python train.py --n_layer=13 --n_experts=40 --experts_per_token=2 --d_expert=112 --router_score="sigmoid" --balance_loss=0.000305 --router_bias=true --init_std_router=0.0117 --norm="rmsnorm" --beta1=0.95 --beta2=0.98 --batch_tokens=65536 --seq_len=512 --train_tokens=413600000 --steps=6312
Below are experts of layer 7 (counted from 0) of a mixture-of-experts language model. Rows are named router (the router's row for the expert), down (a neuron's output weights, with its number) and show model dimensions 0-191. Each number is 500 + 50 x the weight over its row's rms, rounded and kept within 0 to 999. Numbers have three digits each.
Before each expert's rows: a language model's description of what the expert responds to. This comes from a sample of Wikipedia text that the model never trained on.

# expert 34
It responds to: Forms of be and have after possessive noun phrases, such as his parents are, his husband is, has been, can be.
router:431480499538558521565416523556516479504492585505513531511439470467449524548541478445548593523416518484549614511478605480430498473513474518504480445509549544453475461538434588574520520509554576493509454508566463529406591453543416492510485544399514468556537493536483498474488545486509503423574554521592475513634464489483497518466482577467440468507518511531545533509448510414538502489522561555512584465466573340507565478538525492507588580473595471456436615511512366514507579574554432472482599538552506504500518535537393505465460548426552471518516546487481501496541422475575444495
down0:538464466475465378580635574512438596487402479501463479586524504527470430564515408543474459382485470603351421463463520477546500483533454445525438524479530545561543519445416499453443507463511502463506478425513599446481525543559484494412498548425520522504456526510451477555441514485485562540531475460483456489459481524531443381547504492501531427470517560554531494489600481487464479574455525524390423469529542572473517473434476490448463563442435519465545416485483511516519448533553421471522491598493491596455476374475526558446470524578583514497539489523492534493527581535486503515
down1:501486510468439484527526529490536452497504499466554553463461546492529534507497517531488516466434554458528487478530522447529508446493479523469453432484413413517581453561451422522474570494580526517384452423491484583540508560526522562568508417571548458413423555486445410524517466525480460479451477477556554470409484485555570533566399602527469471512568528558537630588603470647439571510541447495429551507467545427399458535501531525458557468541516486472611496519534514528551526544496549502507499422407387462433557518502572496502499518556514443510445497461425507575446563530540539579
down2:489551573516499551448541506491520486500456450562547520524494459455447533461440482502519553492509547541424453500625542589496613533490489540508399463564578470534475498527465573516595476458488550495513497494528413475557503558510598591608480447443384434467487472463480546470495534498460533470456524479564554464433509366503492600518486544545484492528566495505492546539417504473426506470487549493464577507531390455514453526562496527461496517472517558379474585489441502451491537436467578440552445554453468503459418427493525503468518424493438539583551467524447431575433494545664440497
down3:544517588538603477445468538449410552591529538397422530485489439437544505468523424438516610507528572561495553489535550554483511434558515529540526512506425433556507441473491495544442390632493552494523526531482521479456496481533512511494480344507471408564476537480555495424400530469502525534450598533462511536489613440506523507486429441484450458524481496538455575495473501460507524437466456596583470501498509520528488530483507443585369547542458523494556428468538572470517544549415430483535586592423519447562559465426501515533445537455475483498493530450531505562463498495445432487
down4:527389523600590520532435571556516573524512541521519563481480460554561561515474465457470578608584579496498482495527538549499494525511522507496499431551436508505439469495584603479427486515430530592501494542491406556488458590551443440488514471563475487512540527511504453426478549496472544459574506498430536523528526508456445443440448518384507523544549526465421547508524619499510584493525502631535540577479497473435457475485381517477460491482551545445545542498407558513540543578555563479473478424540438454505479511429499498458603346558471480533449550561463507439484504447503478433
down5:527439551457472523569607595537464521555401472492473556492608414423549539536453485553524539482440506556470462532471561496480525457530489477505499449602505498511481597510557507465459531548516387476590505575448570574392506446556366446529464535503581470467419509517560536400445500571565555498540548538507440576529480590521533419568599533567549598516509559472569474532486505553435509540475453546564537532555460507379506563509504505490455495467470477425526449446572564501535432497431470416537508498465441480536515494512537460460441463546441539485500433446516491496507578529508554485
down6:568520462443455442552479525477472532566404468488452433603480400496473477519454583562463498505523538500603464539484575515592464456534457497522506493491498467504455539490535438420503464549480561487551514502582522511526419466560645472448604466480491410476534500420554580552485451488512522562540599537533487501459570487495458492504528452495510472505488510569479498550523519527515486550527506558419499387532524476421455607528531514529428518480513516535452511450560477526473524553594512492442497508351608489570589593460533464512542556391499536560449588444572444504431589419518504523
down7:546498481471534498530446458331521477442504502484450484553473459477518444511453490510515552434474508518478489557463461520529448502467463535502479451442474475444545494546480481466441499384455551516434547518530500461527495498491586446519554569393405480507613484453528389547452527426443512542484425483444547431526469444494545521537508509473603560426634428487523453523424478523492534455446520530585501575462438543476462460569472474414455457487430529558566408464451484481472426405538479437459519514472459419542541537374548506590570505489520389542456439422534477511534536455439409521
down8:540549513443557458494514549579411414443530510502574513470480406568509413541486501546469540530565450518469470471505622492425467433465456521501559514491502500442484522562495435524441459484461504520369525489475481499512508539524459503522533531395550528495439455501457455465480536480477534579470432383445542513500406572530498510497495548475449514459484478569572452559505474449593461518433441499452337504631424584512447468398433452413508465471466577557513506444592497416482413469562517412436437461505496520463462460523535466564485486551570520484511526556533554589487485524460474426
down9:487460538359513485448481447472448487504406436366505439627554532481556523544524519500451476488505548428476456449492478492474531572528555503469542467507441362440515551452611527508526521563447494501564581395481478462466408562554483551484526486505476527502424524549497524474470432530530473465550445528440455532413501540392501556526494451507515510454530459476518557464492511485482494539488513526540538524505514472549417492492531591537367482520443408422503540427468449419498494499630398546471529449543494539466421539553428475500574559527547608457503539412517488424536541496445496440
down10:447401535443470398567529565555389568513589490483533546515537442488492476545566552514493504444501515475495460484488565660534458421494512490492476565519532489515462433494521464494477430473420462411499593538481483376561511459447574460520558501488503497479537518531489460488623530461531473604485587534498428515543541449585540452437518490530562412546477528517562496415490473539540529452533468433444516570517539550546462522505477435481602411485501509491562475536476486513529400576458426502456394521494477621506434474589451570558545544456435458558471465522589477528485560483490486536
down11:565490549454504401540547542493548429494444510497501482476544482635555525467512474531499513564519520456530613524555533477409433451498568480478424508421554555420571440588519490545562496531455497513550576470487513469480514417533535470465474492555428415514432574513416557379510482428542435437530500458563453548469537492459507527481494442465458591553538483503390533527480476489415535516504545548527509532464627548473420474563522592501413511492411557466477525465489485578540491520665501583408529572575481479559520595510546501495486533499532520545513453434490518415535464480482514523
down12:379567480404509442472399459451408501512560578538511544474581456438479485602475466464505478531476447366363556485481519488541551482558489478406581612486449496460486505468561476499492511523474514493463463529542417544469593504496512470447428537563540547511504454532520450480456524492569485425539466497466452421651540513514482523555568560569477506556432515454528510547472561424442523540492409499558476512446510468544488489604549458511378574583486512523476483564461548420510572509572503536504520431501435511594490478512500522483509522506462515492482417561504428442473589511507434462
down13:517477479543478553411510493488589503528521468423399494432546530505528544379420504524462535487547480480492540474516499511507572432517545494460516428501546511456473493496433628490445482566404505461537615519482450480519416478499461486493410503518476471397500408508460493536577457518484508461434539540540499437448563576503541507395398406566520408489507587432376564439540461571432492421501407514535513464498507443456538530491499505549461575537492472476472485433440486532478452432404510603534531491377507446497499505485525441509408528464434392543491564519476463482487547465441555482
down14:552408522473446511409494407483509510492581496416429550391443543540490425544532555506452519526504526383522473486410497467501588496522510513430469489516520534532481520477443454503446530507430512506506516412453354505472482524426519466530488410485474545482493444530581521531470643550509531457478459511501521474579526544499547509511539540465464513448542441547516519511520450432555594428581458437476564455448553578544549523524586499513526535466525491405526440463598478667482566491572451495549441490510518477516445513651483446442534490495415474505544439473458460494423479460583474498
down15:510448540484466508500493414522461477461469442484416427459549459518475479578552484540436442451464580553571488516571540551579497574540557542517437478581552479509552507555557469556517552559345518581562557572512529465512491605557484594449516437514510500631524445540455494467457453488524513469464542415508502429574571506446474562489489507564556602467460465489520525538559600461507555558436490459444455446402519566450504452401493358586473533454489539476512474562483548467531434486491434534438528488508460509510479536562514533464543531510592443499506460497529571506554498510540511374
down16:434451467419583555550477464468601480470485543514524501508498546528410504564526584464522508497560589495492498567579483558516503567387487492480464449489463523462433506449412507558468455495545552511487529503390520472558529515494476483524505485451432536578493385511515510514479464487522557397471535506523484487513559549576568522524515523456490473459513416489514618540446469490469604427550517555482509572478518464562512480546517486533626465541563488378438577377472475506567482578411536437436486525465540478568487551541486450484402554486445421482467551548549434468371534433488532400
down17:571394463547605497520465481514633548442436481463588478458539445536556477540494504455421413454456536400549591554479470518429507500511475536455556449539548542524541574583506494446486504392585552504538532509517497476550455570514580508527476556483479509536545419509478506565542533413462546552482504540505499469454500459494436580476569439490582406503528519409514483578455480450473542485541452454451439471419543578428512512516510528460472508421540462508498584444506518507509430460498405527497590417483500529507442490507513516590428462589670455538478492549491525446568531478551570492
down18:506428538579517521525534452529480516458554558448584446408462420474401433500545440530459516451465569447535537582619527552520526540442490490510416476452533575549580440514510499472501540369550533494561521471510495417579497521489513578451531573551459472591505438474567454530578522466583539480489607565460491446520483542587528569464452579433593513465521487507485524552533468584528422481623497504494458517553535389541551478440485472506511549490524426504486451497508403550511542587535487439460565534463476578506515527482441462490511610512567553562520489444489585541551489549551489516
down19:495479494536497498494505514448454495523492500613517566443456477457537475475477542427644515515416538479525598447591594548554476543521480517501474537499559480453444451529456535562547519474525517510443594442542519435526580525514603521436440499606484484558478547531487544470506587523506477468523480385495543540479625393518543521535501570491480445555476406562458461538537568390447469483449468529528440473557474474437565445502526547474418538504491527542554516494499448473537495554439408412466425533478462462567491603469460489430514465452530515503571427587601495498454417492472408424
down20:505546528526549497513528486561591525478578475471513535527398578511467525590484504458550449525502519619470497560487501432457541528515496643463459521471459486459530541605612568501547586525543530442482441490583507424453556565599541521517518529467462454581446471494405426504581467451533506512479419457435532492446474526594479468476495553431477492484586564508428539508499516575495394512503539550492442519456540532427548433469376545394510492515465507468585451497517498554503581397504409463509472474528519485477393420531425514529510495564446516556504404516506512500509464479526406464
down21:573567532531505457530581491461535407410469512450497455485513520525560517529463510482481455581494525533436486495519568436401609458521509485610541507585564493443500538581493445646561552494471446579482433540613517446579402554433535556447569533476455464477453469533512499503523440504541560470558515544410612609477504549389486464546456529390430484568464423455498506487550440490488423446471438549583532484525492511532477492433525441459478554438466518470447541468487515475511513535542469441436486469530490598420486494486483557474535443562559499568518495499482520519471467466605483430
down22:476545464478480482533514505462537373447453505487490488370464475599541530486471464516532507474439506543475487444462534464427525523436596435511454547510584529514465473503489382575476550515471565548422474488491515488517467596555544487579518446422422471496458525549530567495548532471403467536476569481484429563501550514487424485477491444480502558514489415568526554550414467496564519483474522516368535597450473388469495411500455440460522491393435569494439530457511463452449484457611499418450477479571472435491435543614469474520451437426576520506461462497410448502502493439599475502
down23:489537572434518459461541496517521504489439519497435552445554474593448411460501509470394521493483558471554548451428499539451417497535501527543539487454422497529437553526445480466404530547536403565525471559537468528389431479552544540553432438488474529552556504458597500528516587425526504487429542513573449466497539482437527446545452561482546499487519521480504574608570416541499482477610482520512533466602512541471435459475522455501378486436440516552503504446478551440596411460483472484503605534465574492383553458453485491482606496549531438421499459468461563525533446548552575443
down24:521452471444556527558546534561529437448512534508571481498485502427502498617440452491454478488569498509537470566520482535554576401453471555535621519464518450540474561493421510488490580500524512579541476525496507451414495520524411542495479550440524561459492444506601413505474604500526494480534591528485467440542463494619534399450422562519578458428442512502554565440505501400495482444516456510447538492440400493464544549437510512499494475570543447501479476513489525450509481490455548497513431437509490579512490509569441519492575526471514498577482532658483432606548559418630540574
down25:447456413601419442505429554527504499533548423457412499464530498456543511564468530517522510457503576434489458445510502535465634444383490451477453594444493441446501549532542501585505401462549490446552631524458507467460500513497503537524591492468464505501484522561513499537502543526522513438502541530505412585563476463578517424603506542525413574477507426452486476456492492549543543574532550593460491518536497418513560533564435515385479566573469475513462465429440562535539399476452487506520575550478449525457545568516377500507406462539484455502490588473515442508522545577486458482
down26:489586501449534539459529533567402513469527490508513487506502602521529530572557477528614549418526457491537503485506492411561496543500608497461489512556444508541545462570482476478522453528428502496405501474544537426510499583431562450535551485459506565419470493497518424537560411544482443461429504485467466510431606530621571560543459526542513504445483501546496477470452452552470520474486550485536433481549527573525424612462383480552435487500466543583458466424464524583529521525496550529558427506522411427539465436525521592502513479532496538598473475579505541606412636534483485448
down27:485555541448498560490492567454553451532469508535518546426491434554478594487456520516500474491561454478469562460547493472457464498522548463501402565514508600489471484462523475513585465550480520462468468558520499518579450443399436382468540484482474454480524542492463548547545517484432542415436438463485469478367506595510536564447467397502517480417515503475441530456547561538526507522504397521506495461587499472559560456454460539554428517535430538440498588490531480542522525513423548385481490484598640510492523473542428459514385396399590475441479434483519440458386506506463447481
down28:477475534441513499395475508494510542484580449585455456519495513522593471587575530583540543571458463571494501523481435478480382546430515477435488510487508503447517503601560434556513563519548433517423509524470385503443475515525592509458543558455550547481465567499425405426450512404447573554496530554439613542525395478501484550561456529486474468553492476559548479518567479354496481525450437442470376537491501606522510485537454557502541492503491578505571478433475514497496527414531450526358473469515590460500513488488590458519499537444458492496527519528502482568477476526411520517
down29:468440602535456530487540392486393543500490545504471525574480429456620451537582533479436454525433494449517473485501618417503519463470486536506487436487560444503539510547509453523458528532584444487561463535455529559542462487562499464545607463575530496517516456460425485481425631475433544439489482450484500511571489472596470492472517534512465483491611505619528441494527449597551533512538544517491513518537558585488592513509511484537534526455548433497509518525492568609533459514501505583466537419531474463440452466577423557532457415427479534400408451553534463545482462522506599424
down30:512501443486492446521532460443512493479523579474592558500477547567515434564452515484507532596551532550539551470472519422588449564458485495429418473459482473581514511463566479503597367561521541469522541516489563483518508536509366500544481350410475436396507464523547452533434525485451534484467534471470451377538514531517540478543581545492482477483504490490494371483488545510551479590480620501498521491529571480501559480402484491504461524550495476528488471492549538441533474537607568449487479533512509470476459529433535519514519421491574430406417530664538473573481497538470426459
down31:462440549570461465535595514513550465461510498503506601403489489460519510564527441593512475536468506443488476438481503491580450452492412486483505509489511496492530491502479411444497414521430379490544449555590518490482461501551437478506434542462585486430444459520521474493499498443526459477447470413471492475494439504514450463424477600484492504542558493548543413526489448433468589449457528511451431471535427547465514475513445521444496452547341545510468480489682578464486473578539544528558494419569444516483502544488584433477500457583551574583437457519570551612524464556529516425
down32:388543573515504530478521559496527474523440467567437453468546465453566549466567416540493534577558519429470516546571539478439477452497508432504554510542488545411423445547523510626557486542541492584490505438500537535447422512551490446530387504566520407509406429489473516485455529461551481490528476490558537648432600534510571541444462518422450597528475564561479494456479559466523561632501497507491537535461563422540515569479508510415505536490508454462484432434476477545515482464559449513474481525461527486542514534522448517450499486514524598617593415492513472421505438492416461429
down33:535496603477516457555558506533418429553497509398555444572474494548587517465604549468535448576498467434516535451437530446418476458521519416513554551432468462442570495495597463552544495488468453447538462417492522593396467483501588482462440469523471477395417488470553559447500434533451436508494440475426523482428504400454497486522441424575543483528468461494596543556524492504478487552576541498500453609530433577439511478486497454506489424492436518438515552509490433576515513532592416482468530551569510522536439511615515518497501534513499643479557454456500435459529453532466481518